Experts of a small language model.
Size: 9 layers, width 192, vocabulary 4096, 47.4M parameters.
Training: a variant of SOAP for the experts, 484M tokens, 7547 steps.
Below are experts of layer 3 (counted from 0) of a mixture-of-experts language model. Rows are named router (the router's row for the expert), up (a neuron's input weights, with its number) and show model dimensions 0-191. Each number is 500 + 25 x the weight over its row's rms, rounded and kept within 0 to 999. Numbers have three digits each.
After each expert's rows: "gets" lists some tokens that make up at least twice as much of what it gets as of all text; "comes after" lists some tokens at least twice as common just before its tokens as in all text. This comes from a sample of Wikipedia text that the model never trained on. Tokens count by the router's weight.

# expert 27
router:472538480460525486494503491543515556474541462503532493509446461512514527495486530507478472501492473515476473525544447519521542509481478524484476469475476522515536511490541487476484461525502510539497501459523492483499483499522500480522496491540491493456521541497508483505525482511458472509547550515503485519495487491518467510533544541476479510512532449491496476506508512480508453507495540509498474457524468496481471469522507526526505504489488487506514494484494518540546474528471475502495481462556491452488495496565477493480542473475497503497496502490466509508468491500507452492
up0:510497492469493485466528530503479520495484487485543477506440487532531527516477483547502493529498491525552513472530537456513519528513525519541497538488484540484544462515482532492495498495500450516458511486516445492529509521507505504473532537546515490549502498543517467441505495493512490467514514524558494493522517502488520551475477516536528494504500475500498482520474484487517482550496534487513515527498470483488436499453566516501542473492462504460522530516512520501480466486475532505502490496487506512506484471497517494507503520479503514519482525516505491546519504490497524550
gets: " as", " be", " a", " well", " also", " been"
comes after: " as", " to", " was", " is", " and", " would"

# expert 6
router:471545459458534494472531518500518534518496457496513462474477495482531448472489522523488494518473483476516468502563455514489497509496506486457462467495507507509493521457494518526499499506461512501534470520501516454466513495497513459529522500541461497518476502509507523535514525500492465490526553503475444488470475467503490533522524487463501514542536482526523469499474531524533456538547542505537527468517538525493484499511484512519494527503495487531502519475459476520513491516504540516527449493533488458514492514527496529532492485461505511514488482487507501521469525509484466488
up0:499510521513485568493512535475475499505446497483512508496497589482488508518509521492529524485483492502488508472502527474513472456479435524501503502510445540548497507483502522483504477455501475501505495508503503506500533529517476523507520482487513485497523493483537533497472424498518542523513445515476511504538508489496507535523479470468501546506434484554480503452476477524501524495483478444516503516511516511501504467515537498506481518472495486495490479507473496472483494495517483483516519479493495456467448502531461507517521498481518535450490527513496478453516516470496508528
gets: " and", " that", ",", " he", " who", " which"
comes after: ",", " was", " is", " were", "s", "."

# expert 126
router:526489503536512510532519494527500531497508475520500523549471530479469483475524464451509488532548488489490497464538485485465455508512540468507510484517532515506473489533524513501468511519519469520457504536479485494492507440528499488509503531482554525536485492519497522515483561501505432459467517526477521481480452487471533493521505466517472505492532534480473468470525498516469535492449485494529502459484521500479490516493467462494467501519503486470461543490511482472497516532532450526494523478474483542507519506491479501514463456499507491513519470503494518495524461488509512499
up0:510505541525527523528497513460478500482466504472533487524470532484504499480457502523450454504481476529515501476500537513483475524519495501512487496512497479533510492519511469511559566485445528526517534487558509541513495510525485511478525480456497490493522529527529509478531483506478493516558491496553518505463482516487496547508499505513508474515513463510510515496477527533527456458499481492504509496503487495498509557514520490473509490526471462499490516525518498527517526489504514504541438500471471493534473415518542491506520523522543509497482542523509516506508493539500506476
gets: ":", " ", " |", ")", "201", "1"
comes after: " ", ":", " |", " (", ")", "/"

# expert 97
router:483469493478496509512546504506484484545484478491464511497551511483497497477515492530466514540504527528482512500458527497493463517502464487529514507474538537479504497498500517535514502504499497478488489503470561499503555490509523564477544457549534485539481496516495496469522485522536525557503504471518503503512503472522484481500458515532484473501444507537462507548500470515503477491501457499512452463483542469510495458488526520518510519489546495521522500522454505513453517527461512495466476513509527498489507531480516492505559525498516490528476501488503479449475498545490482524
up0:515486514471506486491500499490514484543489521485520531502511488505460498519510489499521452479474467522506498489492505461473470539425522527513489493516520508522491511484492460443477482469461477509477491525509503539462477506485486475449522518498510508484494514488482486499480448515493469533524507506541477483460486481512513519497500551458471473478471456524511490498521508524505497509507464507471521485506492521554549507519564476499522472514467512506539502504483467543482498465515514517524465495494483447499490471525506520535514530503486547471467502527528545470493538456509537441
gets: " |\n", "r", ".", "|", "\n", " H"
comes after: ".", " |\n", " Mar", "on", "n", "r"

# expert 109
router:500514510491462455498480512504519506489530487494487460542516493482474555494445533522477489500521454495455462495501491484481463486478435534525517494474502522513466514515506481520476481484515488513471522544493524510473518515517510480506496545480488490470490481459571490482496458502470488465514485478488491447528476499508518518513542523511513497493486517481477489461487530523474550503499456475505503505497508481463518459470448522532517455494463496489504485496511503515504481524529538472484514494548514475545462492502539498495502491475503501492538519548529491525439487492511488553
up0:533489480510536474515494484537465446470478511517536530506438499513482456526483516499500505497516499480527483520494485500469501487490502494505485513529479463527528487493534501470545487483490541507498512514484505509487502495501497494520479557459517463506536511562525553495514480517476523515482529553504544511514524512493462495497497508533474510462503505448496524497459474500511488476509542463498463517478518523484478557503533499481529479551508420479534502508493475500481537504493478524518478503488508471485453512476462523451530526531513526499501513521511498466530460472527510498
gets: " first", "th", " second", "–", " only", " most"
comes after: " the", "1", " a", "3", " first", "2"

# expert 118
router:547491504492497476505517501544523520469516504481502521558460525459466489530533483496522520524482479499487503513485496501473494477501496503528508497474527481502458452534504523540516519527521500488472551517538505502470493520483482492477506453508514500503479466520575508462530525501454465511457487482527469485505469495479488479467556520506511450496545488523495516490499487501506530497479514507566516503501560512491490527503516520513466522523501518464486487534553509490512517495465508492510524462530474514509545501490542502499487507536519484520503502534492507497534443555536515466
up0:487511484435482486477508540514508496505543524493477471490496499459520506521498528480439534512527486487483494520529508515476515568486552489499505555492525496520508522503462499509453481488458517498503490507472542504502505481541529524559520495479526464498552449523499498511510498481478477482514500503464516505499482508509498471504512510545470456506543480472492546521518470489471507467505503467475514528517492492532519460499461468468508497523494529517508502498479504531534494483554505483505537519522510469513507497441518502472534455489523484515532454497543517473475519526506458511
gets: ":", "-", "=", " •", " birth", " name"
comes after: "-", "\n", " •", "\n\n", "|", " Born"

# expert 96
router:502524464447525508568509528522507472489522484526489525525515454485515467473528454499493489513532505499479529513519531515532463536548540453467480508501445470483499528543502502504538508538498486512467519525512520437517520473533490509492513471561486536485515476536533494496499483520481501515480502492510521484518485494439515476483476488500472476507518471518522485524434485525524507502483557528504479518488515482501555493457460495491486490529547479494478495514521484511523494537504495515461481484502542505532511540498485509461491522474508518470486499503469526492489506486503479492
up0:499504472511523485500505556446500503502463522441494503520471538488483501490495487449471526517476527504495491543521448494534476470504452531467483537502439499501523498520476504492504528456480497525515453507482461460493492499503472518518479470522513465506543556518439484483473474513505514492455493498504538514509527508466506469515504490496497511459468524446546546502477505504513483518508487479494485547460490497485485509520516526518490509455520506469493525518505512453504541499466512500485503531484535454472472497506501513489487479493487456485517502517503555478520457490494505519
gets: " the", " The", " \"", "The", " his", "-"
comes after: " of", ".", " with", " in", " \"", " at"

# expert 70
router:482513544455527496502508507513540477486499519509518500509484482541484512525482501528513547489491503512456465529487503500511476525448492522488510537464526487508464501490493524512498499476463467461474532470480531486536532490520536513521547531520489488526465512459505537457541508509487441446523491453523540448506507473522494515562526470515498489550463517449508495507483528532514536513489495473471512466530474477483503486493480485491492497527504492481497525505487548498503479533487533520514501457488530497474509502495516459456506489507506493533515503485529469506475493530483490562
up0:473499466500519484507478506469474480490469532520501483471524515546527482519510526458486485491525541523492505496492467525516503511499597493524499503515509540523475513539529522465485455466533474543500514467501492541556464494511495499491503516498510521473533548496513482494487463520493534542510499505490454480500497499477513502514522548517518516469470504517528487531521469474522478498571564501490534552503509504457498508466500539474529486507506493493516505478520494506512480502481479506507519459511479495506531478526507474487537476509544445524467478536501492534471505480498525515
gets: " |", "0", "1", "2", "3", "4"
comes after: " ", "3", "1", "2", "0", "–"

# expert 43
router:538503508477513505482494462525537480528529493488532498520505521481489530469484476510460504513486516486452512504509530525526481531480479502511500526474551481512468524462497538529474497520481460457504504481459533510537516444503506486519556499534469489523530474476558480502529502522491456465528527447463525487478467479531494472523509489531495508523465528510452481516526497527496527519520491487469524495520533513507485477469457537515467507462489501488460493512482553532514498548516549499497499517501533504544508517489516529486510488463514474487474512477540523497474481514498468521
up3:517554532527499534517475509519501514461504521473514493473511508506465525461551443472503520528500527470522554468547506523527521477554462453485491480481514504490489528518512502508499466492520481536536482494503489484517480474525489497475533509523450477492557497453526475472525510467524531500516522502510540509502483503506480447490523535482482531491526550475512466509504483480510533520468501522459481511480496495481513529514501520548484526495496528490473479512556489497491547514499488515505466566521503552479497527508453523507495534472489499540519521497521511490492504489489523501
gets: "200", "201", " ", "202", "199", "198"
comes after: " ", "1", " and", "–", "2", ","

# expert 91
router:462493537466513521522509497494557473508512492533520496496481516523499514490486477487489493475512448530515480508507527492459502548464473475517514516482494509540483517486497496555539527464454510481476520453478513521523537454522530515530553539491526479511486509458493514474529542516480484486511474447501519464522476489511489509515513469533498521521482509482517474490487499562531520491450471534491499475494495499500471539510470456523459511503483486467472502510476497460493482510518510517468475469480486533505547531503488464487527486488502486528505465483525466459475495548467482535
up0:491534501497482508516512512545507450537526491492468519503508474516500487511499495528460554468468480467507519521524516487511476473472476500500486487494514466487502551504523514490476531483474501506548488478486496465505520510471510468523460527497464523483558485506497539500477529476515492516508465514528484526500500501503478465489460499449454513492534511400497529499528499516486541495481512480490470516471489496502508519479441474509476525470490512536486509481511500466454516503534529516494447537474523515494448516475475495534526513500483514455493532495469509484546531458477483493
gets: "201", " |", " |\n", "200", "%", "202"
comes after: " ", " |", "3", "5", "6", "2"

# expert 98
router:542498530480476526473500483502522534484496506488510529511473536458460469509500508500549499543498515473484490548463475437477504480485506488474501502513491502474508471491504543558533506488486496530482496480538524518493500499500472487453467481455500477471474507491536495486513539505480485502461515491523490501504467483484496464486534483463496521453519486487524491464526514512498527478453484502549462482490533481513465531507525502515493537554483481481544495465524474476450469484519503509492525456498478491499520501448539485549513480486464508555529508552487530495513482508531495505
up0:494553474486519473472513519481508496502503477461449527540507495460558503482462537485496517499520484510556493509485459516491506483473503501531479498499476495506483527537457522475443532505492526523514490458505549502497467495500478533519486491479521525458527486542521504506495451527518519504514494522518465552518517517485502445500482478487492471516488466496530460455525511497510475547534477495527478463502539539546507533523482476486499501512529457545500522499522495480512496508476531500481488499501532442479497479490486485520471485486535491531457469539480508514535501479470512476
gets: "\n", "-", ")\n", " information", ":", " details"
comes after: "-", "\n", " information", "Personal", ":", "\n\n"

# expert 95
router:504478525495503469506500487471489478500497503499489506509510538522496503505489476509522491533466509479480466514458535504538484505443471491521513549458468561462479487513499537514534440466460478495450503465470515492514541462499481503521513480499511467553504502515519524490472481504447492448502488468496513499528465491547474521518469487538509514501474496464447506482469497472496510506495485467475491471508459508454469477520523474465526493502509471503532529511480463478510506500503440525503551502517498507507513514527501467500524470504517495536504453486515462521473470506519468544
up0:516464482507549510516499485477477520488496526537529547481486519502485468508487526462478456509524501435469489466506497502491463448519468467513489488524466503523511512478518479510527482521486503478491466519520476544487475541508507503471481481509492517507502474532481470487529473437500510499502525496462542516510512526498514516468505507531465505532513493503509502503479533467505506475550475464520487525577498479506490538496505498471540570480503485495548482466500503512534483515492465524515497488504489499514455512480546522510523510532539507500444519518482484483541516487556512541
gets: " |", "%", "–", "ia", "3", " km"
comes after: "in", "6", "7", "n", "en", "."

# expert 56
router:489516504505478532551515511530487488488462442471459494481504452485483550501499484479517530475523475455506523471550492508522469496480541526473479475463456515515516515528485536508523494519521527517551510536494509475465465503533498474474518460504454525497507470480517497506460471505482496489527515530506487473515505502447479470470503505499516516499541483509516505506480493524517522539486513542495540518504537464524516525474521474503487472517523527473527510485482499498497453507560511480545487536541538502545517500489522500464489493466538486476519538522510529477477534499501466472
up0:472556503503483526506516514537501478474523507483508481452495463504489492527476559529542530501470491514514506528484497519468507535515485490478502493525497506466515482527524516490511474483497479475470529462474563510512488517507501508487506483529494516491529443519522480507524546471457505501504461500515533508493472471524497471511500468500531468533511479490506520533534493489484553500493486539440524461562454460520470494497491450490462485528531499513521494502496557539526456489447533489458553486473510506503525505489504479540509501499512512510481500500495499538535525495491523502
gets: " the", " of", "'s", "The", " The", " his"
comes after: " of", ".\n\n", " in", " to", " at", " for"

# expert 10
router:516547498487505472528510469505517526471509450544528488505495445482550501517531479512498498476510495506542478512516491533528494489482535514499460467516469477542519521550562482530485486519512482491500498443511522455500516529494464468520499463524485504451541528500513519539518534483509509520528524530496497499457466472494468489497535467458494493531524455543481501502504542480487491512536546538473494484461513521470477493535489494534481525503527486525505467472546508512542477489512466472496481496511517468485471510502520481518487501509489493493509493484490537531509526503503437485
up0:487500483518484452487492519488475485536524504501506495485542497494526453464507516485536563485508501478500491535490506496473478516536503540516472528505517491483461503506513477492507492508564550505469510489510492504480471524499474528506521503491477508495485530492510490523499498516538483492450497535470489527510505514478502502506528502487526475501492536457489502502497497469472497564516541470516515513522514533510556488481488545481465492514512485403488461517529529473503495449478506547481462440494510459490539508477499471498469517510475498487529451513458471500536487539519535513
gets: " in", " as", " on", " from", " at", " with"
comes after: ",", " and", " was", ".", ".\n\n", " is"